Experts of a small language model: 32 SwiGLU neurons an expert.
Below are experts of layer 4 (counted from 0) of a mixture-of-experts language model. Rows are named gate (a neuron's input weights, with its number), up (a neuron's input weights, with its number) and show model dimensions 0-159. Each number is 500 + 50 x the weight over its row's rms, rounded and kept within 0 to 999. Numbers have three digits each.
Before each expert's rows: "comes after" lists some tokens at least twice as common just before its tokens as in all text. This comes from a sample of Wikipedia text that the model never trained on. Tokens count by the router's weight.

# expert 166
comes after: " of", " in", " to", " on", " with", " for"
gate0:517466538565467477456461547492495388467491527459467475595506518538499519527436488441455400462461601642419468399472440435425522586470436568462568512524561445550430457589548499486508369510473451382483493490543415456476478432480510562480507448494505512506505461512606460528535522532524561557573524469524502575462513542497513488497518506558495505485603490561544525520553430500538414533551540535466495459559479527510495562393568525449466516525441420430513465580467493617536498526537475
up0:436518460486532596511554446505500499529464516524500412437395511535499504472558526481489473548546391445514472515410516515537467554520540467438440561532454487543512519582513577507497477481524545564517491348454465509522556522561431461457564467445401589484452528417420500537523478520511534518554480488494397423496488466498540373492568576620577537489567442400477505516409515478520532556488544595403511483474551447539527532548444469560565536483523580446562538461494532556503407468505501
gate1:501438566556582549464427495526478529496493467494508576479449510506516432580495530505510499527550533418549436510425540531451499565552494467546512453601490560398446472475452499559434519493553556509534511516454495524426407503477472521458456526437556472589427515549482492533580542485480418373552442503535552501589450545483548601495519501497417426552452435515457405409434566506483442443470487404520594512480487591579580445512604526518493446436476511561580475467482542507483476406477478
up1:528514556521560567439452408516486435485378537537484580524519425474523477557531527506491476503490601465571513517530460545469460558485480549590510418550488522442481431437585508512456556360506567486521520493432507561394467547481500504482545473475540451567401554562546493511506555543501462366454455486529498605551479512526486654435516441434497430569432463530495513445475562496420413409476536451469523465523565526554550418469551490527464472456461480566507454550470480523480471494532459
gate2:516515482515386474411463540491494502512506616536570532532431549512464493444465585547534458525451516572516475541546527590466420511458496520546428504547522559446515471502553535496499480413520582471503429409529493515365431533614478502458436551530461453434551520510538471611472593420589538436523441474477512489506548524513493538480488668500504418516425433507438570438480426443493463416443521483569460488484546476543498491510567545551521508460541437531519512532471442613531525495483539
up2:498565543518510507396553460482374529489597490593502544509540543543433526474388536556555591525458503509610490524504415530492500423503516536528504405494509515478469450556508501471455526481572487471482462512548456426571449588374408516546394583589487437508498503421541444499491530491502497441505454524524481448424449435467547526419447537509555487446551465565535456445486524465500544604494503485498484414526524522525424582511456592487436519491546498503602433555486414467493529529475574
gate3:494500517509565533561495526558533442534500480486559475511441481521496517559470474471562501548504568447423451453612466449474551454494562408354513485516527527501552404561397524500487535598505526404510381467422444492499481471428449559579436549571596608469503554403480584499474480426561511524501458452487551453564451489482471528493427473560513503466531499528495448520564457486498495502535484522464580615578477470425470482456542488506471556601409535537569567525479467445557489486430505
up3:438501458453552572619616505460528464506416430520577411477467524495545472549453486436559491556479433475434470482517527495492513448548476408512506502491563521587555450644360541517499462525528480488469517461379419492574526423474488521548514587502506622401440509430495550451502391495521488503500523441489530462490450459529459566445451492536521471523550488464484473562488473475508497538540493589495509500554515496490499550474537493550571518601418458465571560474525388496583481545448508
gate4:551433583522514629490471491449495538542581467470564433411408435462613531458441486576531482544535486545475570563428491472444473468584457524478558560520506429474480585463540574469453492551446567495531525489548526499510536423492555387514538439508491527462558499497561432488500497473423415512527501467499463513491488624479419348491646470539460484575466450525451544518516488476536516493561505484463382501458488430430536483522512496484565538463552556446528467526422507509475458484506564
up4:535495528523491553535446460438475498515449495493553510510494445452550556464580511543563476479486520577488554547507467483448512494495386522461520553468532380495465535433487535489515475480392579487515515521553483540451573482577568465492569397539557549458478538569553425474509442538461464520405512520397500520434554540514441430570592446517505489520465439554518537637578460504519465410520530548426390522469576433504510488607544467471498542506581496453420529587415535553422425548516488
gate5:534530512521527560530444541568484507537566454526490552485471507476455545508453516496461453428462585472460429524550451382440496460591582489496590469571499471473512517519407489478518582497541484442526404355486469606418476479508469518453480507469466561590482540435518474419511493422555452495484468434510410459480427469514443419461567567557503582447550539619544400507465522509613447519540449522512565629522558582505478473509566551463495524523477413495515540504521517535506537478468518
up5:583508544514541530501490479560409557431517451481461518392502520488449481456386427542533582539435474531530509588619446470525496425515557467501561448546485546528505455539495438506466552472547501497536450506506426628446559530452481455542407505508586545562459596418478474399473480472515470475493524531562538417472425515491515501432480594551504545348517529488453470501401483456613528441493438492551523549501528552474481426492481576469451515542476497484585514508503534411437550498484547

# expert 42
comes after: "|", "-", "{", " Ye", " ne", " Bac"
gate0:520539499465442491505513617466506520539480509457440401552503497513439497563488463464416563541531554456462509428409529525494461492506570506459450460537444523551457479533558431545517506466441501506578452414523434565509469463535501446461565431469481535545504427424519541459590510538508485592587440509514450533535403499514388365556524527449479557397386560548457560542494574488526481516499527454484534532421519507544544526504494470541531515570563475511495345557534492584503423536588450
up0:510593531476493522413452593552481606594484523543500572595540594540423501444485436577502604521585512460504524463357499592481446539481481490402434450494525474455475542554520525505587452568499462495474505429455501524519522512506430451447536509500522463585479446482473492552545460534588435531564529492506443458489453412490427389496508530460578520440500503549541499465520429517483643578490513471481453515430454440563557461518458500461480493424479514504540471535456551521521420416531509
gate1:519552516418500557530505415480503479541502489433508574528504589591519513470448463521466488590540457425467414468515514641551495556502453470492448532558531515541459532532471461457513440466541499558462560503481493453435497479490512451490393459491402456506588471453513517586416416543426470471467460515481592426542460504502417539483528479484442577467479393426571606542567516571480494523543451437543409556465516517567488495502437557539531500599481543542425465522499528560425507442626521
up1:454480515505469498518602517468448569505477490466495466503515480452569506525533470434516564412398488572524583531528484423562506516400515473524530547452498472428499453489520513536495586465543587444564431469573481508509499519453550524532549579494548553543394479457493504423507567536558504517473498542574495526421478505582590456461553465574488502492541489457486489510382547591512511555417588525478527469530538527431450552514404433478546575469459497395497559556531506494439470470307431
gate2:458571472512544507556450387425461505545457514357483488512484506377624495463399529509501430538543480430552537506529511553476472525531506496460582517533531414524570505496540535516515511469422498497476409550409490467503510509528515452520489531556515589489498540518517465606419576544634460519432581510471579451496403526593465515509539467420504543516569487459451594528496444557513492542466554487407416506468452516626429456511482506553496492491406569539521572514476501526489518488500482
up2:542494515493547440520500614385521568552463598488443514497431533485423491562541517501546521541430469515552438492481546517537540494445489536518490584460498534494367502492425477377547471462530517479514470479560516523504459443448477611476554500466454432564600432459424629457463481474467462603485418523485439523472497546475524576520424554441514574488482492473461457405511524509490512459559483513513468580456522549465418500547518458470563432567602444506498480572469424477547488481629514
gate3:557488461561463541468474500412476421500537532584519590459512491538393510444539547524488480511592463409553439587502544538559394558516505510439448499461501499531594512547432516437558460436477525530463583583489581571583486473449451475481458504515511425561555507526463519486501556382461540514483495523491552536517547406526539553588529473406518462568523547519489493399612505533467551537525479522456473384499417479534495402473533457492488499521540500449427492375588474460518540477538532
up3:498599449470516528443413461562504490572458538524457427489444551454521452550445478469461656384514460569522552416523504552474544486506458508566501452508560514559460481429559482540577525630497493494528510500590456497526495468516499457514476463479460609454485487563556515416497440588550512506500538518516494542442466507478479555470478485490448549361585470514489509547438408477502580557406517489365553537481552494552529483437509480495455510455489523599555506540419553497562471590439503
gate4:482508514480524531508537466514549463477544525415436365582406409520529546564485529409447521532487557471512543481451476496511556554505598543524503438519414452562570498460588514513491548584426504479586544520363506495514492488519495458444470461484473511395432473415482504448480531535547503431461433518500578544596401538474520469508548495426453544438525527533408476534416478526538428566507516560466550582482477460579589516562491480535490581513624532430564507484449499505522522508427530
up4:499470545521509350501568614492528511422542395420514529497610463561558544527497513435533379448495450574528454451512583528484497389560395514456543553521585523444483534558442564513476493549536456551499479474459501484490482535461574481477510479573536434412494520506473466567493503426495463431478424565466441433470536442501507522491567506446469492585468564517558476510531569422467451516551467477570534536465559465548489492526454562447553498487515378496524509400450530516572565507522421
gate5:447490513462461526549498532530556527568581499445426516470442452439549581490485549546482376507443515544510555455551452523494474575499511525521549518519444496421509505436449550617466476543511456549504488484524488503478514441391525541531534481357547467518526537507504582472536512517509458390395427414499452551401451554466521498475548515422584490516564505585443522530598464536532494460531482524380434612559554525501412507500574507494614501518524531511465513498389425490445544490477524
up5:526493435469445599542461439423456500544443572491561513483447528593582517504487490504518462440533404506529528568494536501615492531486492497482428486480447591486475486416433450490485490466510479443497488567466454518470519521604456524491511521500569470484467418523502505475402510554464458522518579526504479449490471603444579499596527453394414457490515480505461483585471562521450586473437544628511524515527519349516506596503514410527518515523528499444414443429536573533507571572414488

# expert 165
comes after: ".", "\n\n", ",", " by", " that", " with"
gate0:503512467477501522582603460539458444424474430550536503543430581560531589534521560504533469408519531464479556606535484479552537521450498488455516495495483506508538463549520466511418486452500541474469436511448431454575386543535412538536553499512531528486476509499414451493464427563527521546461529383551434429511486548460472481494394352491536562508560536408593545575502498477448499547521498466578480441602557520546559454531548358476445523492498505451485536520443449477499436583525538
up0:577537450473420498553569459547438575450476482538417512447487608489582477553483468512545602492556487598456495455569451503494550478557484547491476586524541547577517470468506443485502535549547483491413621505416495502466467437525474451481462563528431462475487416492573450402467448439517537426478499537451492520500476605525500525448523442453442504566482527598396470477526531442570407465491583499492525499478429510447471540437555593523519499503529467506504471608571544465471547474386425
gate1:407560490556510442446481614467518506562539426580512404477500493614449551535527438439482454555556528503434526426519531442399479569492536552490504536518510516495514482473453491473547538470488565534546471410519552469509502583553432523549566495431519482400467542490459458558533525472585548512441397584447463439478567430581462463518490508509567560530461442541599472484534611530508437421495493489433512578419527453534524432575538558439481503497466552512433439512455480596493502568514563
up1:472480503506526423468494577475439497515468415553500485472456542518552490563513432416540499513614476485452550405453540523496524428591513470504585523428464524530474515498526471501592549485455604503559380407523564520502489530502497531480548493462513490470545566455525511466536517525493524498492435578404441464460464531594473546556460435529462536566539420495485457502538538544483417388556486414461583425484598623477568570547601533536535415433476488529472387483543466510448488520525540
gate2:550558521524464525479454570531534472505534553447518556526408403530596531530436426555455532548578514520498508494451580453495475496574416504542633500549438444439532462494507504503496476518448560444413638506523454474447451501584594498522473476483547513458460530539479453600493477469510463512409385454462461488515460499525401515509512510475517446415408579519514434449543486479525520597403481456583532545504476420514520424503530561518501623564450534481413519543481534556565528505479531
up2:413526426486447481549468524531508436468497480489429566439400524533595554478499480564517407541508468464615560591470493518551496528589497449517542491525433503497494501459580484528602545401536506540535503497514472530492426468597588410475467471408531521539432473540596415498467497474476545450452447443496453599575474530611490470490459548441528499419489463568533498522545444470573479600424622576483527486527465521523526500486451466565426464478523433465514557530519514514572439443521477
gate3:556502461465501599483561439531514489538560485492510481484536497502447418455534460522538474449512409457426529513599443401474520564491519479474514445508596489555591511549587447455455469523482459536469507472360490473546478554507536522455459462428519490459568449487505471565455455585431528504404508533483451473540523566487443425461384483483596513460458540445549564526500523463571633541532535515523525591507482570435516487651420412500569529450428492506514473471463520527432535464489571
up3:407496523514522470609459495442547361473506491533514492487429538574431479505504594546403423530558443381603506591464528544491541588544508394486531484453509525546538493503478490470577536398498524524526470519535484501521526438492506365425504444540514548437581509510558494571494427539502580493515528523552430460497519542537434466502508572491496459471489474486496647504478450516562460579513570531419536496472564481416503503476523431552479472517465470459426578476462467536537432506493599
gate4:486626425487485467555442463538479492490522395512423448580443417444548563570618481411507419468498606492427559467534452488584472530543518463481525497530529503481512526582501437437482491428499450528442596477493399509435479474551552544582524509463619629485539474500501525487521473486579546473551565480516460519505526408516469546522517556500545497412489515488545379528481480534542464513458531552521430577508512528525498451582502516405475422495461495473540562536484476527489601486541414
up4:586498575500519558493499463521542522470516465470547420469503601441453497475439498496549611461474582481403439462543444468374536535406521556467454472479559526497496577568505503429450403551485424466493527524410461535468546483431434556516476555573412590460571500432400589534555455469510517459526558426492567519474494479449447501484528442530415505587540533497468468523485583455538501571550435445573535473538509442544553533463532484462609512475505469498635519508519491545473456459497526
gate5:402455497496527591503503498522457534513462479438519369544481483509450516519532449329546509457504513527364526498470441427480546454451487488460570529561521444534520563668382477438472498432493467532496464571432525484538576533506426524547523600442562554553477548478429541525592495555475532480557514482515480524534487510511520473558470494575588579427460539414537515434417513452456531463584531472518510580502507513495515516507458501363499474514487501550531525515505535461508587482470540
up5:497578493433503479499581517473562540487463507514533568385512587464476506430493570579431542544508468493461553542556476421496450592520438578565390444513514507434492496426610428536517517626525547474487513481541459403484492509494506516534462448545472520494486477567448450550523475502553465459425526539506458481448455452391476487497501485387481462580526515583545485549583443529566494573499516537543496412495482494462486445572497500546574579591501392422512530458459463564560387485506480

# expert 148
comes after: " in", " of", " a", " the", " number", " one"
gate0:449516491547543373497542561519442518480462486487481545508471499451432521466550534485428461472543504549554466440559536492463509469579440458514517470523476489556566432427522413492579518470574501606497544532538552452513500478608551427582534406494534493403573507478552483508534411506569501522446511602515430581451528555459493456424451496546528435481499470514505545392471443416416434529491560468461459468477583514616515576537508561542512473503418475614557512434501492477553446463519598
up0:482488495525488505516488576471469566488490501492445512589572432540391568444502453433415512478540523516525485479579481470472477473524476392577550439520516461598572469443481468525562456473438504582453497526496586448490478588599525524548595505518470587446601458506483486452536450543480543481393550573544466499403553545533489481446515520567521459383555442490460520418534495380470450464533518501476497463474544428545504571484574505587466487497512467457610454524508479459472486424556609
gate1:609476530532456470454483575510474514514478576371413559528586493465617603477500464501594473530481515474454514561524529498493474521519499446457487420492490490429476483525540431462473523538487526573504548495577472575492455494560561468435498569444576476557458491447554482504419511388490416450526486579510580578524502421497504468525379584525425458508449486552549470500501549535506510459523475502521443463396543518565486495436565516465450449446454447586573502562484414507447583499464606
up1:517508541587526468556567492509464458586493506467535465438398519542468452505458567355433530478504517535450537497432558424465552579449467481578488509517443445527547537425469520475494450501554480490512459518496536527520542469459540430511495459545487556453577495482568594572489500613561478480455483438426508490492388574532447512426606498436552503535549466500453522491515451501495495493553490499408517618595446431438505443457483425592562551553524419503495435420565470472585471540576524
gate2:484481557529410491449469561490545528661493447477451473450453526526479521482534564526553487531479521444466524610417478443357354442463515544513451482491575473449537488503505533512511554518529525520503559520557482521505434597505503597439506556445419578448468567499536461459414520479554499491478452494594528560508544499498487448445486507568578486419389432514513427532477481550526421472459547572569439548468521477483492425476490610490495519527502565462550524527546518446474507367468490
up2:526403489466459524482585524499460453503482482515465439466491374535507441554516479531496474492442564479484514505595486509532539571569525399572555466513572583507382494487445504490450579489552656452487450526547408470476552458524549442628410421526464553535498483506530448499576439450521494509612503516450499511591584523481525485466451492515440571469505462513495453440470376431521497490541539493444425540478492533498563491487576475514449471425494500583512415519442582464540459438517524
gate3:563506523526463523618483579459501416450468640478494520512396449474558504453497478496506514461521520482444580505450563514528389473435434448478514511527465407555525459502472453511498478498515497533468443555460429501591441439521498580577563582429548533560469503539485536495453471454492470488558446516504525420577496454497553444508349586569487511464521576488440508587517468466572582539537493538566460588428382509585505535583504473462455499460432459493514452499481461545540513466563566
up3:493420516421439514488493452473459423431415540573509468563396484455496502607508492569491513494503502551484441466418504584519551555480501551525467469492507544480467442491476611540490637461580596431523506515473445489432521431512488473521456498510432394484470563588483493459547565417531584477517531463505493581537483562482504503531485533556468433440445451400399566474526489437385565483479519501545423485532492479584504527592502571514494468500486590509561553463489549503533474447535390
gate4:558518509557546471579506552475537487469554445529392553438475524512465525594506443475500518530443433495458527485459501491548548476551423475511524464573523500540445477598496459541529483488411475521527510554550494485579489524463504463575527510453444487566557470534568442492546506495405605582433614532438484520448404591505502537555449532436461449497554468442440557525533470529560545434458559400409600521599532521491519451483456497585436476449524470579408440431489552493484457495626481
up4:551449521511502462569487565508559519442490552475410540428476559535499518589541534540495537498480457489505546532515529415542566490545478479506474466567521456422510523529522522458478524497387484528504486518596460491629447514476490461548498564435411426527526542537536452440513481438409611578522538534459505544376406478419528520495507563470450483546501547476488521531546466490570499471474526435431591513637480505532493474501493500595398518406557439644467418425526522499483458539553452
gate5:474453541490503624536554512478584468426488555463520487510406540506430417422540463515488565527514506555505479615426537454464449417498446424539539487519537502540492463407505568485463483470454495551500506554564490517531507516473451585601492488431534517547482597564516532527507507465502443420595492376502473424522532592439501515420470526571530457486479511523530521529479502486424536543549537513612413574574482525438484475593490463488440572536524403408512532400515486498588452444550472
up5:547537452468473474585565487419562488621487469458515485545485345454479528526507446435489390492491508505511486516490441477513549623539436511556465495422512574611525497503550485513503500462516563496502526466404524472465471482595476428481505483564468577408510456515414488409505485476518558457487499568519508518381653472533515554582483478468441517522474479443577526465451465440530439521402523477460508529516511514599446505473509493598551434535478578466568448577483496490427550475478515

# expert 115
comes after: "'", " and", ",", " as", " of", " for"
gate0:441522465392408469565494495523499482457480505504513486472486454441609494473564484532487472414439531531508536388496501556549475500489408489446493494408467545565404477489514535429414513564470415488457559506527485553527467508537526501556448548582461588541471423567592484466603501465450562479454556534556591506537585481471513531429485555504451404445506530446452575560531508477639488524495502552464466523471444421496534489555543518427440420531431590548567513572471559475519479453437475
up0:393462518353438409507480455499624500470457497554521463441487568513510532426562479510515564470549472607393527448520527537578439487528398543516450473365533549465472490488485555468514502514503500517483533612541497454476531529534481537503520515525473451484499457518599435441506584545462579452413468555518591521560576549473592479479481521483556437528462549494436540548529489490540510487545521451511455544484391447487530485493424456491531463625526593554491497575497503553542484456417474
gate1:569431456507605460408447439669499510637514572437524469427517510476436487438559403432510464514504463513521535483476567505493516424498502506469502520462531503502471624458524556543489559505500518471481522512484484476487461543516448513490504497503560556444501517536463494572490569448509609425575500427470562422493532535501497482590500456530495378535575487510490406509379489477512473487497486465460502536548549437579497545594449510476594530448499524525421596482393401470469475503505471
up1:435525529483435459583544578381441500390582406606429543510496480486544484541427605569516500511525534465455510538559441473506566540436500552575528483510504462472513432519454473460531496512576548545607482543514489552490512438447517445447532522464420445503457470506560488497512411504537440435452522554492499467516510453522482467471493535517586656530439462503524588468531460559533478473483474501558545478458445566403563393367533469586418509578518463518429505497504525541516461503504521
gate2:365464531475424567604544493512556493478449378465607519607416526549469466545550454427499473428478597435507537582464568502532502537498493421494483469580515522593480535517460473448561472548477536425459509498479483531407407494586515589507464519438571569480449466451426492526520513470588589525502550444505397453500529484533508557493566470529533471374528430519509450528490434473541475520492470501529449549527582456560537471497518538472424549520525433481499484542428511543472451531512572
up2:534419435504595482403512450469558520454449595515447464450580472419475538452567494570458534499497361606548426464594476501510479483507514535546546557500381476446535441490542458533460484488600538583549530536524518427611546515432465545551447539576394410496524513503540393482403459516481384421491475497513496545475494611506499505502541486526541518593456589469514571441527549491400488476510513529458515535534430544482495522511521518559535500494481515526548458495549537497494527494485455
gate3:480483503545584436484540547526599451471434490491522413550618560469510526497512504514523509546565475524454382558475425410479584512401544499509483537542455609525473440471450508462498501481547564502490497436430457442502549424470537511497546524434560450426586487548579483465571572525563589544465594538483510467410516608553463467542429498540519484501576475351487461492471540459404481506517485500486499478544501580427461516531509413456570492585450458540497515441473471449466491530454435
up3:510554560464417465521605481484390479510520485436473551540461424554555545554530484465504460579451551480537473453533489554493494459529494468532584485530504536462482480509473499578467481435496609570514522455601419517571553492488471407511529479454542465553479456572514516503477388494406437583520458527488525567474434493454507514508561568415639404452476500524476560506519468530449575556488486589405468539515402483515561425488499554448477514403496447533555576519381527525507435451544476
gate4:518486502496452410505589585511565476406533448473486476531508581507481486529484460487441512535516610448544550597518504483475487386591473471533494396486465487560521546459527524524506501508498449406460433516593457506463502467589521480418542481525451608448511482447528408548553487596553571578468442468525466523531489514568476534506539523523549624371517550450549488448399502501536529479596532538457469389498510438435413463492513442515442540523518502457516452388527494470467474472508573
up4:510403589509540521633492535479518451520441405513502624497534503502450429534527489486456545452508505486545558471529444511457523524465488503500510430516458465458432487504492559560433559487471500486483614585479528561517435461527486468559505445506460556561538458429414500567452430437491418491515503481551525542467530480526513522508486496464608518483521532583496465464532458534578573554395424476496428594436551464540543428528595544533430493347474507502482461477584541442402489484422584
gate5:375377597541474500526393567569544501516503469487535543496498528579467579523476490519462562546522536475409476566503557396514503578487468448565522496491526521532527599502525535488520519484477570517530465490489517509495428473512486470484553506382537402490392474365557417555556428486435526504438575522449522495498499468471541500514515527446543540486486547577533458495463426455558502478508515473463614550482552495559441473437472460510532456563540521461456505357406455441548500436574556
up5:621594465496494519526535492502407508462457547460510550490499438490541513401546549505543415380521525460496494483520487576526551436547550498460506463490456433548575464600530577449421449554500468425474520564563442616478520523519518582617511574538495556550564487596450582477421468593524489492566440470477452513449418590477460510433487484525418460451432472454515610499555518482453527504514411475445498508507502561468499403506539520551488526434451430528471493470499506564512459504427487

# expert 176
comes after: "–", "-", ".", "/", ",", " ("
gate0:488509579581495420478399420475434529473525432449404458409524625515425548393478442426484534433537608471559553519520454500432502509483485522471528447475506444557468506525525522522510503465518471447541539470536493456457509476588548510502520562528472445498442602444546465521546508542416518452520562452546459506568583470525526442532534392548507473554549544453426523532480579471491502537526442512431407504493448427578494452512554609508556584491530590505514433504441518579515524603452505
up0:427463474513457547517568579458534449477495501546508568608468463471510514547545435586434488613497421604494472528416533507480596491459561485497479538533454543448567452465517475432388518552483520522475465575467530468579426512378453509525497514529493520587669502514459558493489550519505456544486504554488555500516453509555441536539392618457459533557445444535530539460456499536510470548491502451541522436524473512438464546510468411505423379494455460507447505522556507421501519421559470
gate1:499441519500495487506504585464467501463519422571434526409495528466508491483491545482434465484492464470536515580389609519410529408548488505476477462545568469509522510483548536560422487541552471488463511482562526511521578509498574474520432559493526487549530427541458581526524472515554619556473504590458561521492439559492528423441424403473445433563522618567489527567526477440456593529587504535505487449471450537397507497539499475491451487520404431490473523414461607485598450388547501
up1:362556520482446543422464389547534458515457556504527392496532428505414422547527524544474525559429483554439514483542500487594502467539534534454588533511500505565451467435505433470587502512475560500512490519455507466452463414488472464502550445595482572516468506534506450457479512507474456451511582393591419520582481419529493551589558535509512573507517448457536515421412517526493443520380467531513562511531553455572506527413467568545517495475533561478466515555518496506466606592453421
gate2:444544533556435473547495478521506523628535552463476490495528519480548506606433507541468521440469491463487499578484530460485539505500474432452564623543524493548502496588488531513492476536464480424511517357453580566497535398537517484385544440534456473452545410565481452575401420463578488547526455485453486481472544477509478465494573462468495471576556482550492444530449453463636437490483543474513456421520565461393542570487550477441474545556491452562367476509515498575552469540537498
up2:496514464562515498600454491523506441504414522397572557522562480529503505451419482467425422448440500519515495522484484494510472558492477496526463500585447462448525497544380484508610486477556525562606436370523449485491477633516498531402518523450538522485477499490516484489453506538458435536526436496410583482528517547634454585519439490508490477429607516528444443479592428593525438537451568538530490512468497502555489476416456477531565586458495516537504476554513471445475500528577608
gate3:394563565561512440380427522473524553395592432442556508496473566482503594540571522495522526493507578532536538502502415522523480588558499484464467413437468575452514492502544478498482513485474496462572511470562439459499521538495515521603487577435482450454493468446552436555569505505505478452503408514604389468482396505484578484501490595478559465490567448443456475517560491600455488516561551466517513518512486431551391560385479524523488485485494583552486465437490455529440508483467586
up3:385526479533500540498469442505545504519443465510509507520530528528492441488556493489586512535411444502567549496578604579456488573428554520537588387536493521455646564467513367476433470513557516494496452486473494498432481560505500582509584514527451448500502536494569466469490519499589552532431550472468428467511520485542535458447400446512487585505458482524536427452456519493423506514493493424415515499509457607544433422427491434486418564601458522444465501506461497512518606544446568
gate4:455440512501625453517547431480502479471470488535534579508587524433472469516601456532393526479511494575560561495488537525511506483525495482505496391506447483436418541442532489558557536505506479525635462494485566509536395631517457375523500513590481474642504541462496500511557517430501456424453475496478513336515469518505483524585564443477530472491499452455522405472454446511431477586499411412508485477496488536485471487443525513569532517526485546568466523519504474529591466526451559
up4:526549480485515518429505488565423445472456503524437567586477519466483554507515427481511451521496441520500377546532531505492501431506544505508478513606490536477503456500472460497501496408527503533489517475426411502580504504493521484437416557461450579506663463586437453501528526467345455489557418515474650511507496459504535601579444529474486430458522482499467550556497524580563558543526578446453526503484549425543464426483568499491480447454509419527582550484461554490457442537609543
gate5:466515519540551540403460475432482569496512492512497547533482514477539491480577491504584482444402469521439505412495517510485484545547534605432472514450509489440567532450522458490491498529506461522438553607431521512522575450427444523463440564510434484477541530414478401385455592372469503481522415531600422493397489518439569471476622555514546562542478526504534507498425503476451554576546516451527429451420509510549516557488495477488497552449554548506594586542595508550487571487447491
up5:487484558572553521508468450379489543418511479586416554448489552433486443469540483585498534520491564553531470509426505495483452450522507490369408443412507479426507499527567480482420576530582381495503511577485535506556546485478428436447498538462521475529580545394507477454423603424523496475598505519531528436444497458512562407451537498589570570572495524480541582458441556488501540562553486521499479417439441538461525477525507508492500482462467507525559552484571473556471611487507513